config = dict(
    experts_per_token=6,
    tie_embeddings='early',
    steps=5491,
)
Below are experts of layer 3 (counted from 0) of a mixture-of-experts language model. Rows are named router (the router's row for the expert), up (a neuron's input weights, with its number) and show model dimensions 0-191. Each number is 128 + 32 x the weight over its row's rms, rounded and kept within 0 to 255. Numbers have three digits each.
After each expert's rows: "gets" lists some tokens that make up at least twice as much of what it gets as of all text; "comes after" lists some tokens at least twice as common just before its tokens as in all text. This comes from a sample of Wikipedia text that the model never trained on. Tokens count by the router's weight.

# expert 26
router:135153130075104094067119062160092209188100137118154139112097113081102085194155179116095157177107105097174111173136166112079135141180139132158119133157106172152173081146108140111136151137106135117108126137070137073169137201125137097122130139068156151150157130110099157019129144153088109108069127096132148159161153137159171200108142120146135078071140169122132141118125159133140120091119106110143149149164141142135181144186160108173114115129208151136156165158157100146152087131169083080155135080090077120101114180134135148077113167082100138137140083168152156135120100101116119115
up0:157140119214150079155139169118117111113119058131149139053086091129111105105112076181130129111158140082066145173135116134116122166172122099097096157160100127150108164143134150140193123109104141193086097145154081109141128193155075105178126120176161148086064094107127163140130138110121140087164179135093125168089162134112131106100168171122156159198172151128125095133163129153099135108112112105149138125120131159134164105196100131149098156064163204092144110099136115141121100102165106127060153105114105159072151160079105145152201164150137084081189138080130084089161126103127140102
up1:121087135150133184156172140125153180125131115141136100141107112111100144087108099141150135150095129107078131071132137138069097133118150087117221131143125169103155088088141167131088106112207153124134131130141153045077227074142122114099104153119111112128181130102130132106110140162112134126184102050156117082112153164128189129157122030110092170096132167138135122140165107156171089142135118118116102160073105102108127140130114129121123074124137103151083088118153198124138140111059105134176044120156139129118155172168142123114156088107111090102095118096209188151163159134094129144
up2:113188152134154115130095076174166126067164137143032116127119127145104079089114142127162141129132112085124091157108173089084109134150076022099105074146112064140082148149127180128156133121062089122116125051103091114148093160050079053158098137168127112143122150094117166103155161098164071090071090174124137066121137098090187150102091170148087172146157103101128100080176176121134087143142121151067104127089100111108131157132111117138130161116129131121158147101150113076101125135138116117154122101089132117123123129149089125126141120125137108128182101129107180145186132078160135133
up3:129166104173114111108149092102178137127065097124097116151133137139154100131109082149063152122096130102101137118181136137060148136071198120169205103105140179178115110091140187125115075097122101152155107115106144087085119150167101144127066147076218106176081078124103106106186137084147148077109152159119125134147106115138116112134124159139151143157167111113189140111147139139131104212194092138156167101129106078139136143110145077117146144171119165153168154154139121163100156141158083114156139149151162156171073141142109171101119169137113120115073112098141212189138093074166111148
up4:114144138179134131124145118062118134127131132156095123160118103153158112129111137099136170112124099071042157093140140139133149156133204114146103120086160195072122092121124188132117143098086118149149098107118183121071101126115063117180115140144195107156125093130117143075193141105113110165099166136112100173087131120080086205129096169135191180185122153136150134081121087125142096168105097134187191138124085080183165138143170033122123168129167181050157106119156133115107131141178144107160132125127172152122137153126090163118109158170155168155102113154175136135156102102142130145
up5:130098108106130098129209100086038194142078142147165170140099122102131110182103109123126101181181137112060085133135179126145211100111169163186125126095109183136131096174119133047102163142102150071155131145151148154161126161155140083125121109121138096157129111088127107137097111120111145169096228135108161180129169100110096177142182144137210121147129136159135155153100129118136120126134156134178166151074136136140132158120170091182119160152110128147108203215108157154159159156145112189151142143138128111085105089141108157122133135102110124156150140129093095131152111182107147112
up6:107149131142141144152159119093116157120073130081121081120161123222122080183081163096160150126156105088046147100138111104150108108158184122142120144147175178120108110109152173116142105127114125210133104158035084101092141129198082113140129144156105111121083114151155130165169146153111133097187113119129135113097152187107149107173143139154118142137157122114159125069172087139060116206121149149154112155106131132157152122063145033138128149107112111129165127126160141194129133111112150140099118137096143137139088158165113167120105132138255155135107111116139186129124137110131165106
up7:116131128131193133181153124089111157116149181159087162139148132155177145094126149103112132205061127058056169168100104158106175164139165151119100054120109182134061163103155179099129082114110153161162101135193138160106136133135161122119138138155142079161134171129092133190164152117129132155086202159078145080092146100187098151128148153156168151148129183133162129152081113135156117165141131127140134109069144109126103107195123110139081193135059077080153135155179087140094133111162108167141182135142129112099140155159149154133121094148104150138142132108157080158162121180108094116
up8:130142119102107112125156138131132116150105106161065084122125127129043085138135134128153088131126166129121146142123163133036110120096148116125158085152120120108095104192100156141123121127125103107091101101128103168068174082205080082153156091143153071109128160174156106179159149173134130185138162102128124098073089167140120165150162122093195068098111105095124146152145117083144103100118119135136204091114092120140160147195122101131119104066175144172120196128150098125092143184139101107077186133125128131122159151156193173136083139122134137145127180129088099135221092166164135080
up9:135129153125120122122170122153080134146089128141169200165165116092149144191079148107111101175182146115138127152141097147126127109137111111203118074121096158063148112102095110076141201140066155179133123159124117136122112131145125144209112123095102155095175119114111081105103108113116178179095117126128091172124117133091118148106083139138053119141117192119101166117074181151174071127115140146127103079151126168110171185086147135159138099123156098153130043107128146146153119118098116083200138187123130136152054112078096162128142190084094173148113124157109073150129117181100131161
gets: "-", " 3", " 4", " 5", " 2", " 6"
comes after: " |", "|", " (", ":", " $", "–"

# expert 22
router:088142094107164092088173110120109193134141104065106158146107105079153198152164160114136139146128163104152086138190174154120116138161155113150160152146113171144133118133089138096135114134090110137125158127106126091179159140134112164141091117102114094150159106118138152082162089161095128083108109085188138170154210119110124165081149124141168087129162138216151119151180123114188143058155123112139157093121155133115179196175218104154142056091171138102125143190077154132144173137123141101113112121069135149099080162138165120091139134103125133097175150145200159091155124088117171121
up0:082074087108158113124157174177115184098147118149124188164164246134151144147160157132105120138097123136113120114163115157151106157158150155136135167103128080121175147118099048122101144182092170131128137136139204117152196118113145147116061153146099093125172113117127190208114096184073105125116105139145116114198123132075124104116091134148114144106073114109125136150074197114132092106175169132188126139114108124147090149082100148108106140137118129175079121143067179131164102165162169156106097137135142124095077169112085122158085128104124135149098110192098113128155124129134125194
up1:136087091075191166117158090140173117123089127061130150152062155111086130141131164231085110156116089112104091190087107161153108109102054136104151139155098084146164096154118138128176143145087118142149055128115108143116177109121110130123096127104088154078179150131110124110104080152146096144051148136117080144148105115087115097129104125112133096057101132109188102175142115130140165109130116124088159123167117120130166116084074115135157136082094129127093146115140194083147178145152097063096141110150115103070096100095063129134146090070149104167132104116071088128100091137077108102
up2:136138138070126111143108149169013156130170114156106134129084155109155156147083112137108095141142203094192135144105129083111121084082107145160128106150169148097082184103086136185131144207097182104144098096138128164104130110135121096079124126137124159106095147086134196153129166157131157131120155116129103188167092091158172112143092161129127124146097152141102174129164155133159081105135160146099118155174109222124085088061126164146146092124146127143082108089174088182117157131163098122114172126085149168068092113142177136143122074067087125122127090133053118129134100134138142140
up3:092178140143124123023086120133150134111145145120114075108083164139132079108167110124125134133133155166130161198089126136161114137171236162143055129107108068156082130102127094139091135074118132132086122152142155081194206176114152122086150095107122122135106150152127128132153142110126114157107119078148180154165070161114116106139156101114127153132139139089136175126072115108144131119151120092117147154126146102109126193153087132108073116158116161145086168143129091118136135073121097150121118079086068123097089135147158218119062149111130181122115212131173113167108124112110144186
up4:179085188087136125105099082174171124119114141099147193130149103142139127135109070134083163159171105165139124134125138136153118128127053110143105086112128135160143122115143135095121090136141109145143155115164112126150097147143160119134116058154131114185169152185149155098133169175138039169134153155065101144091117133169111157200123121142142159099175174169162145119134096152162085137121131167078116134075110141143179128113087061108165185230136077105140197121124115052143074176108136127083138112125145102131090174080128123130130190143076128116077092162136113086119087099152138119
up5:214087146143108077154125127079154155086104106109135139153101104175148144113175123106119128136123180083098096126171089173134119150107115151173149094146081130133160111132090118112134170127122132162118162141133093142141128165149125170154106054182086082225178095132147156075167141136191146123102120165168134146139097152096168126076101147085172107171119094174151142146196113133097141085147124081134085109149108136129112139118174072105114154153099129147160099190120149195143175195094058123112135151142112097119069144189077199087148178140146131116118100128128173117153172154145152145
up6:151136094084116097101166138141149129141118112064132139135136146206117081125138159121145133093114141124161221100168163117158122111149195107118157122189161056104160103131089087173179118106145046148137109136132141155149108120126126111097146179112111130122162128124141117180132094145145102072180111115119117107091121135071126110155114117119110157131098152161083126091109114127171073139157154090186143083122153175130084096130095136129139135097184128098154078121108146090101149146122091154139125137141129110086211114101122114129160147105134094007160085112255159122178095147117138143
up7:119134146158093153122181114102146094127126079202143075127113151168152127140068134103151119121132108079164112096146137158138158119130153140143109155092146128162096089096124085157122168162050168087151101136147153145088128139113141169170128156123133120158061078138151100154123155118078096128141107140094140177149146127101150073125122035118160187132183143072132098102072092096114169152127110172218117114129104086179070075148094131145123171151121154100150122118127166120200105110115116177181090141134130140140115106145145033154108135174128146169167188108140081117179136107189095089
up8:082094077103110078174195107094136128120104134128134129095064083131143168145119168114133116129078148124119143110137175169141127139093158059160105106114154141109166093177172132136169122122147128131146129123089082159110168173200114119142140140102101118139144075110125158061137113089091172103150125117118060175141160087084120118083074130125182096174122081098109109142120120150172152140195163123140123112149144133159119109115086120167126128103110163070185064190147162123158158128076197169158126151133146146148215183206132166105174116121174107154093174143131142181169144151112131130
up9:096108077174164108144131183159080141148155184169166167155127177165128121144101063066136152151145174131129150114156093200132117072149130128103112109108108101107133086096118146166107166151123114134123135177086098085151180143135171119154138117151169092149120101151118090136125164199079112143149154142136123102126115102107102088070167107150199116122117141126078109114149227123119096100143100125133107145069135086120083167124150169133087115052130114119109144101085153181145191127118223202163120144138132104096154123109141145157121180122154124135131142140085151033112121079120090148
gets: " of", "=", " |", "|", ":", "=="
comes after: "-", "\n", "|", "==", " No", " Year"

# expert 15
router:117147115087118084051138058112127191157074118134100132115135147133126131194141175117127176183065130096165123130208124140107165186112124127141141115143101161111144081092096129102139129101098123111090145074062142097130168130140063084137140119118116152168169129137106118085151138115035152137095148114173191131151122151123146181151140111109149055095115118129175107191132131119128086133152060105126161117158121123142116140153209095213096108169135146106147176209139132135149102149154167056147117127104076113117111154120137127084118145084152157140142118124205124115110105168143129141
up0:106133127081107116103124162063141102156171115143097102139068125100161169148165082138126134122089137049175131107126102112083158147141108135099152163095130088108175088131143196094154146107135106091167089076137151140103151144191040056082141107077087163065156104045150156089161093137106153141058119146111141117126136091127120151175109155106152108152169181118161120159145151076182137114171084148165195151151076170110122159074118096099179103117152079156121119112159146140130120093125145106137114074140106108048104112124112081134137141059127131158093146112134144153134097136134161148
up1:113128159156122124153146156177131130060134117111134144133159181102138146062078106098105125152093144103178105156177127178117087118160128063138091122133104177126139122093105105068144177131139164116079130088119201127144140124068131157126148116100089069213108070149139135126104124166139078139185148101080150160134129157154098128175155072130106079086083124098087141085148113066104109083131157123197087121136142109091103180121123097116145108184098121114154149183080131201084136181143108163119132146097104136150168120114179142118147111116140119088105106113163134118110055152067163061
up2:121125165139156179146219118136140134121096143122114130100173090116123159129077180096144091209117132129101154164167135219126178126121107062131124135167080141116102124176124111137131156109132075150108180070102097123089135153156125095124172153144116158146106121171107102147125124133157098139134121127085147106171140177083137159147106076136096077085115140098157121125115157144178156174107117095112120117144139111151165092211103088092061154123187129139115139172076111171189180148057176159115073135113147167166177187164138141113132098088095099137165101142077182126178132164149150144
up3:119147142126142130100082073176156184114132102103164128105136141157134100159165130151169151161092168106142180130105086123058084091163173201106130101147065124156135150124129145167124136213162165138097132136108073136105100154187186055055142087150141142136141155137107101108140125125127115113119150091147133128152086124147093114210160123177117123121080137077106108089178198116108180097116163159113121171167056149151082136107128094061088112123077133121139112149136141130132105136175139134131130069119150119167137199148194128107119134137120200085081102164110105106129099122087172114
up4:149115115155117062067097124138144127127144094077139107113101126177163093113131171088123174150121073187092154140142150112151099107119147168143109156102112152151083062118139130083138143137121171125151086085090180067110163119143107140182116073082119132158124105139117136133121119131117103155208171113091098169110195129134159152109153115138173076127113148094112157136060101114085103169182196091154159132106110113134240137162096086169107184174083129121125198154065105101129130131109183145133107122105116132130170136156119103120121045123114158123126131119172186124085094155172087126
up5:107142131128092088145111132121129126184175091136158163093099125141085120172119096146156086166133126069175095212093183089120180081128113183143127131131172120165131079105147145181109112138132050179135131143103122131135168103181134107108118092143087130098178117131142112148134091117090152121092169132165126127137137149138132118105121085132112206153075148114192148154190095152071092062118091117131146114188111188108116179146160102120163104098121135138144097068130136091172129097158152109144109123096118099023094109124107113134107132120147163161172222129179061116119076112141132128
up6:174085140107133186107139120164106135169081149062173111099117185129196101181188061134082186146121129200126196119110107114153139153138105179091121136141197123124140176119141114177143121131173183067134161108120118116102090151138154118162141156118118165100082134109102128093061121118069161123160094131142135162127144117171117067164084060094086171080135141161093085135098116129196102108112161161115180114089103118121184065141111171149129095168107087098099121096124094144159124135134134149109114128130125139088151129118149088133149108153087071090113153135114163107117164085156105060
up7:081096135131147088142112151099099118149058122138138110079180129163147099165106176122123146178087135116126136155094164154105163147113147189174153095195171145118121159127082066118102120136069161059155170082128068170167112150180151127095138128136115116167163158138153093142148132089067158115124136176111157200224122150137168132124138107120125168127083168090106101144090070170149135157104171159161134112151102123147066200131160160179121181149104158139115139183102108169140095128110113111129126167142141098108102175104112112120160118144073155127102165115133068138203131064128104137
up8:164125098076113122141150153198103111178089125116114192105133090157109158168105113090122101162089130105140148158163073139123134145152094073171091118124122197080110101101108113170112136137143124148158147131132120126121148103092175109171153156149161162095120156123088076134189087112170099155181116132077225108153171141163107185126137091119120088070121151201158182149155171141197182164111112079118145109138119164172190135161160129077117113159138148139086084086077139099166109155096168118083102114127091097112112135125096150147167124146093164122097107122094163149140055159076106097
up9:160109147146137128141113147132143126069104116153121127101167167147084113119131136149107080128172104106124130125119105136069117109125080114099090136144032191149137119200159095124148205122102075114143147084106129135137093146140153121207142187072138145176149131113140147131105164119133065121086115107071128114086147169091119151166087150128139107076189161111126121087107163106176149064202131168129138032115137127079158138105128179149132064148153105180171155147146079150148135178105157078156150176117098107128174140169161162116159084116097148123194137121130117119146078172164147153
gets: " |", " ", "–", "1", "0", " 0"
comes after: " |", " ", " 0", " 1", "0", "–"

# expert 53
router:090168142092101110038127066128093192179095127136120133107116124076134193219102190095064115139090130126137137164220142151088140162165135094135140130155142214092140092077134130114135154149078128144138175072091174126157169136105120094139123158086154156171146124136119147090143106128071125078077157127140146124144145128121173178151133102137140126087186158135137117142145146128163085097111061063139161089173108164145144136158167114167084081120183121132158138170134110138159133147133169075135131086124056150108122171139125119096091120138121141152176114150171169143128124083124130140
up0:128177149140109097088149105158169117129168128107095089222043124127128147131135171127133145096102167126129134101156148153169085128169122164130070142146159103128114096140125125140185111142168145143099098173111118127125169115078109134073162118105142125120125116138067166127070136177120069112188147109138096183117131189083098174145162104176160109000134085160170132116164116151049167109109174036127131148094167135122100088140131094108057105086126134153148165173074152091136135131153147111117173091116132187173123138106119131125101169153113106156126095120154113122096151143114141107
up1:093124088113136074127091111142121109186132125128065125140098158131165133145107163094179105135118119112148094180131120197139130112121136169118095154164116126140167145128136104091118160126064164144177112161093104098175241147094172145096097109164096076140122149140136161137138118184147058114116083169147144129204060073121090096060107107118186054077181175087124128150129199081122140094141081083089088111089171179107121138137100116147133101088151121158105136119118124110149173089119144117074098167150101124144057102104109131141096182155104135126152131136089142125102149149116121159
up2:107146157138119120151133055094105150128119124120119125164158106192088058209111196119093146094079103039122121140128079109136154177124210151102112067158095123153097115134156126048098096135153148111144104092134165165066141118121078090123110093162081077145144140149152108113190161127085131148102162144096080104161122100109089155130097157158164108119182091109172138094173125157137057167096098170170135136120091118163124183146133071084118147078165168079126107145141117180114125145125096151107111087109130109161131176128071161122085155131136102136129128153134131146151125134135203100
up3:160133143173137111067131136035125119111127082150131137116150182084146151177151121138095185143147124166071138161143111186158176155129118192128158118182116187128118199126128111127154129122050081155127122123112139130097146152177122121148100168159176140114124133118101199087161160118087112097114151154144160147091141126111191088159111126126106169133132189130120127123097086154107139196134113090164103150129088108157169124180089053144087158115154135100195134141122123093188134103149062124107119077089143179103131125216124155112101071167143147154102107161137138110085135059153140122
up4:081149121109121108096138148091188114151108153100145141207103128168118100114170180156153126134085087159092176102128079185196101158115102086083124101085126129139107093164099157137162172158177056105084110138103159151163126100154149100159122170144179110120088138172104118180186169152074105169143205120086096097107143102133096126127159151078136161103112088119139136173195139100132126127095128125067135096155100141183138156156120071122119111068147134107123094117131149135097124146168133181167093150084148128162129112102176223130115139084163144147154132180068074133112142139084134128
up5:091102102177121139143132136082152142079134153067175152130073096100166170117079120159137119192084099118152035128143091135118118167127176125121196105144156118120118091114130189130179154187104113174181138099132180135085122169064155142093133116110120118105110142129145086158110098132094126087127214108111108141081128076147137129075175094131164163135111131109148082098104143140173151146171118134143102138161127184111091115101116091153056160158130194106118121176130116148076104168120154114198172050152114175182161138121136105112127119149097175129144123126123106138154138141080064083
up6:091191153155135149108102135117143135084127102121181112084134148116145118100131124155152154133142152152082040109131090103089198138121122129124190091160093144170072178130134121107181125139099140101144144096123154147114097137111181139170103143151103184135125132141144192097032124130106106106179082141176158137072078116096177084070135161106044153121112166148159144143157140090071101115132113097057076116077158114162166150071170156176073138101100090141152119125141173111166145089159138121082122119103130149072130112115172109132104162176131121113159104130175089115085149086146118174
up7:071141108117118131076076127159149120155150157074204145153055044203140174104079178192165149163081133107145078117168113163140117129130122127107072121139143111107093103163102115068078160128135119098164129163112163128116118175095137107110132129085107143144092149132136114175117144113109167175117126159128090136097058091083142131155143063125101104129158109141151096108142150105127145175162128108176171159166077163101110149092096147149117126164139131113191125181098161125133138164110161135162096126092072061170130130127196107127111113053129104132169153153091140124075112176162080170
up8:067108109153155129138107115166147081075172148109163144114153083166068103095086101139093161100136083127082076087153131136091094166105161083095096160071144090128111147152156148113147152122124152165066120167114150142116162105135114170160067138098147063187045082092127157157164142171137079137116064112108136120111118124139163121102134141095123152164123172104078153131132076069102141184126158085176149142147143112110069070103092133101059074139133119127114173125115137083077201148085084113123143178189130132164192104135114137142121163094146116114148138066152141115168148146119116140
up9:142115099157141116096128142161137151137136196104083183108133093133133189112086178159071130159117098058128154156185109167176096169150107118102111073086164121146089097084167148092112183117142125134120122026128163137130164126121072151152094115111087112119138126142089179159112134139117171159158091122123131092143147064023133185121115132099127148116121104148149095155116151153190088160166098157230141153175113154171136152120114113087153136116126086100114102103151129120092161108116187081176107206140161128138143136151141107136090123072159097169162129095163081140110146130097121136
gets: "-", " 1", " 0", " |", " 2", " 3"
comes after: " |", "\n", "|", " 2", " 0", " 1"

# expert 12
router:148173078093119085048145080115106182170079103087140106085082111127124155195159123115083172181111127091191083122139106135095149145139128130165190114148104177132155102103125123114179136143127120115122143110102157090148160153104118123163114079127146132164132120104149147033058131150044093086130122066167117111154149109107194196088102123153109088103126160163142083191182090126174110116152085107125132104148097117122129188146171093148103096140163132084144150165060130141141144142094115099152107055143115117144127151136176133083124134125178158096151149117178076120139116115116147108
up0:127158119122107113055100107210081179178157145148122097119097126109066151154127119181156149074079131134178123129118171151076101148180110112130046129148139091089097149128145122127145133153086143054173125151158168131190192154080146139130127085084108141092090094147119190131084118137106125160134117184102137165157153104124134166082123099110180057102146100115102091184165131114115131117156118128178145143126095139128140132145085082148162069114158224161132195141096134079120134137129089091146212115114131106134106124092097117120135189160127130140174126103123110149100115191126138121
up1:117099074149117129069115122128127126127136116209110100111153073152160069153126095078054095172130143099117125126174156106119102176102102109128151123084074115109120077144102127093104108136097120116096110107139130129089087106169127118120125193068186109160128069119131123116133145098171077136103106079107094096066114161121125147146097164125112138118156092139165154130112125132091100121115136158149116089085108058092107110115176166129146162153104119111184216171138105094084141170091172116163137163182114117149159091155136088116177061100127111127205072117144216137158051152118111142
up2:181168139109088150092191134194085179123208074136162103145055089143150150150130141126182160118143199134096109111112166170081116122127145152121150151165142122119154081090129182159194113128130099047129095152130156111164111099107116153120059195110141098070126088103144124055072095129136067111144097104135158122123082152092217105138126136168083136112121125161083108105164122157121120112104133166127100095115133147124120203108155148130155122081189119107119116133153142091092154152103103116122186101152126110092120116146162085104116082101162192140142069130146113147121158109118173137
up3:140110185137187129132096115118147108065143144102141145058193118167058103097047122161114118132143161139169132168122082137158180157148239101105129110164113091152159117093155110120134140133097100191120105113122105102158076097103065103123152117190140106122120133151145098175107099141209112120104174080068154183193132130141127154135152104171049069182112137129098149145095113138135170073110149122155090136150149107108123175088096105099139134191127111090143161061108152139172133145103131140151124127157127135141175144094138145120161108129180113084090138134161108077159155119138118105
up4:142154129149127072126116109154145160124044113106125108098113099138128063094130103104127135130152120174167147138100122120112131163129157129127135127128130130096127159134120148139103104073050119156134121149103142072117095129139176053175145110054065129114141141098146086112130133041120112147148175086095130146124103144113110200139111122163125090163120105130122071208039070107118109176224141142178178136122115061106189111125177109155058125203123178166131168130143144132119098122138132152154112160127138106125120142188148127117132133104157128057072093146106122095095137153117070152
up5:192138129074154122152135100146181129144154172120092100100121051139111147137068139126133119172157084090065084162153101058089134079072198153169111136136095124119101152134116106078109129069040119146147108112107098050114170106098083140124111159106100111148083158097150126147134170145157158135127137116153113166126144150114132069110119133145098092100132177132230195096095128109150131089076132148093057122097137119106097158115128111120092106131137121155108213108121168151145121135089131137143144137152161119119153114101099142127137135066191141151084198156109119103168099113090183117
up6:150089094116100164071170090152140098133165142165084132090118121111108130133199126120109135127105125140155121109167087124103127110143071021149160149114042137130162096158143128141132123149134132139138085132117099091110090120179110102176164155153175178110158154098126116063078140128085156113107082047040113076072134139116155114086109134152180153118128133190106098125147159115157094119168103137140187125165049158088114135117154144103125142148128128181132092130094124153158109103126119086166057056116115072153151106123101156137163142096162157087109138091145126156151063162174145097
up7:145133146106176111149130120134076165142036077188161139079133143154147108153145088113147141125170175148136170143133133163104147160181112124127041117106123118107094117122129118155107129163149138096125106171143084108113119172085154070143165099135094142084116149125112186129142136179138093138144106126131135130108106123089077092112120100158131131176113188140105093114152100151045135143079132103120137141063042175152073179176113098119132094109038189106162138090181114113138113163149114084098157139112126134151146118140136172136163140174129208089092097114119088118099095102195103197
up8:186093134142157189145096101141093126178107170171105153143094084138155153098112130068143121153128139073178085135101096132114124154122110062180139060093064098149170169119139186148069095091148104149143122119148134056161063106117136115105164207161094134105105146071141097127104077162170154095111168120158076146132122158087152104082130120175107108150158171098107102147128102111129157162123066099093079083146108159112085133092119158156175169159089119114103066088128120124174142128116122160119078114164107107149094118125110122143189144134104213086084153142116128098169092121121123101
up9:132099134107099136112098086113138135097126139107197171056064101079116106126102143162061131114113095095156168170157095128181150122164153128114143126111153099120102107123121155128095099128148127139128124124099178074135136171080099114190116125190103118082162148162137147099140097137098185120109222065110115139189103112110154174124138145085115151105142114087078075147142107141173076132144097131178160118203178133213187148150107117131064147204173122100130142137165105128166101136151170082162160095132134146132096115081156164116127111136157221133162116117149148124110132097122071107
gets: " May", " January", " March", " October", " July", " September"
comes after: " |", " on", "|", "On", ":", " On"

# expert 60
router:119116136148108150047134043115103179115110161121138113088133123091119105142138178081135163160114127098156131153155157124119156188129162111134178101135114161177135107095107163147117175146108118137114146097098197082132145149088116091087097094110143130171126120096070185090108137157141107079111145102101153148164152138116198176141176081149133130109166168109170085160173138116158119168138077071146131095161123092137149109145218086186061153075142144065176115198079116182191125137117116117133138128140096141083168171136177096065116150128094155114146107131176141087115115110100126149
up0:114100142118112126096085080156129126170107131060089098116141155116081087157143162147089090094139113109088166112146099157105152133140127181098133112139077131086182141133140123118135113103123136123127159141139144116091138130144111058101160106167121153131067178160110109064177100167172147134136108172111157110162149177172117110171107018198152141141140118133141072177173166136184147127142088132109118125170107150143071163116070127095142113149113110152111106111123102181151155156085136125110151105138119182090089164237150105100133182131102178156119166147139157025107117071155135111
up1:123186119139142131116154146080124136150057159066194104170135126128164167138125112125089164134130144119162147137085153193133144206154160114123070096068158132099155161121167146114129136110105120088164125098149205112119130143084109123114099144120090111159112081122157157078122121091105170077097151117109116181117245089124032125107094109170091179159170104193057096115118114129190157151121154103121131139116124085160210124138098124082135076100153173049120106122097116168145130123108131110146087139152149170092101153117119146130113139120161140130107096150129106158095164095137130114
up2:146108055138211130172197138138107125123175158163046145097158133129108096143172117119151101132143139122104097179120127177125173205139111172110160080122145080083179119122119163125150085149109151154143110123129111080109126092115169158114138082132107094105166139102164164141104128196148115082086140081128140163124086065064146107112134158104146101113138088139124082094189187142113110126126155142110106118132070111127161124134133110186098151051111122107167112132161127087086147124068116022153154137128142111127140123143153121126172127164142166094155114135153164049201164144103150142
up3:098172123161105156128207163078107148113078106106140102069092153062158108131083114068139154099186121096063138091141137108110154082184125111215190151154111156164119122117129115108120111129113136096142143093130157138165175148107090154153090172153156158150130121107144145120073171112104132123179157121130108176101200165070143095149122123185115184105165145139096135156084073140097150182112111123125095117080099122193106098141125115144114154111140089123115119160087147097156108083135079121110157131107155203068148137165094090090123144156091108149102107110195170077102158085117089158
up4:150066133090108136156110128112152156153139138084115152108079125131127143122111144076109084141120115137113165119212128155148171103147159076142128120149141165130147090094090150127105135101115160183138150155143134104100120098121098117121128141145124103139101139106143084143194078127161059160190124087092125114180089145153068231174130088142138130092163131165186130156114145142188154168148120112183129145205094100150075144148105135155157154157124163104087117095109117129099102133102173127199039126130109140053065138088076108121112166123102077139072162141160116158152084195114090142
up5:088110112096100105101122137166147134212144110129119121162075110118073127077128169145123087105135133156090158121172140129137091154226084115111129211125163067072205095116134152177128162163120090081129126180150170102115167065116079157105102163134116167127107168140126161135119083185144140149117142089206111117104135174134091182112174092113132164144121110230137108163172139099129094108106133130107146084209159163147078105119151056092116074141122140172117146120152157111083172160142149131150125123141127122125098158131102161134105147112107168140154145111161100136111117169174119143
up6:078085140137158179115112158146142143125138157121118144152129120105119168122199108184123181162120141067092116170116136101119125159135101069127094134147150096091197142107153152115094074148164059075138146156138114106110082089145126121159157082167089181185145111137082156104181119153173104095092103130146123145153200083072115142090119098148135098127075166193074137096152187125139146132121117202107173095088125147151182139080087136108190140071144094167157082140150116113075127151136163119115107177129093116121097100087172125154135148123105154150080038093130093135160148127102102142
up7:078117099187114109150167127155140126149111121138171106105093152049106184058103128096105186118122118167127136104143086142107124179129084096097145121139162126167205102083132138130103157129149115083000169138121184118100125108136075114140089149126124104114107135102116171188083108117165169153195143144126162186171175187139140208113151108100099142112147118133111181176149121088130084124144046059173128133113139113150206086115140117129099163138199163177091108148114161133115135157101145114150091125154143116110150164122153124130149128095098134124103103097099143107092124144134103115
up8:103183155113143120070114152105107110185139201119078098167122132115142097204138165145165163156197087156097120076089175134144132155135113121149158165130061158098182180149137092106136090084089203186161161092112154140101166109149134134092117153119118180095137114117112126149109128145141115157095135096142153096076125104067081122155127149174177125123204124166191071078086121150164134165163099163116128130142104066111189141154137121154132141121118118111081146134110139092127116109106144078096131172135175173153123139190072113123093171137167118147132117169186188133132152169142131171
up9:096088124135158095099112109124125172108131144169128120096081165153165172150174125189129141159149113123132117149093180178108189123099102109149125167137150123218097151155123111151152116116168127128134117130039152100117091131083132100182163068136158153132094112103077174075143128109141134060148078128138120136104169208121138139160080114129146121109147122122147086171144143078052145083124156182169167083161171118124153121100102103158100158114129148082154173109125095171176223159087101108150123127138103161139127108096118102114059113148141149062060178108117116107134071105167135118
gets: ".", " 0", " they", " I", " They", " He"
comes after: " |", ".", ",", ":", ";", " 1"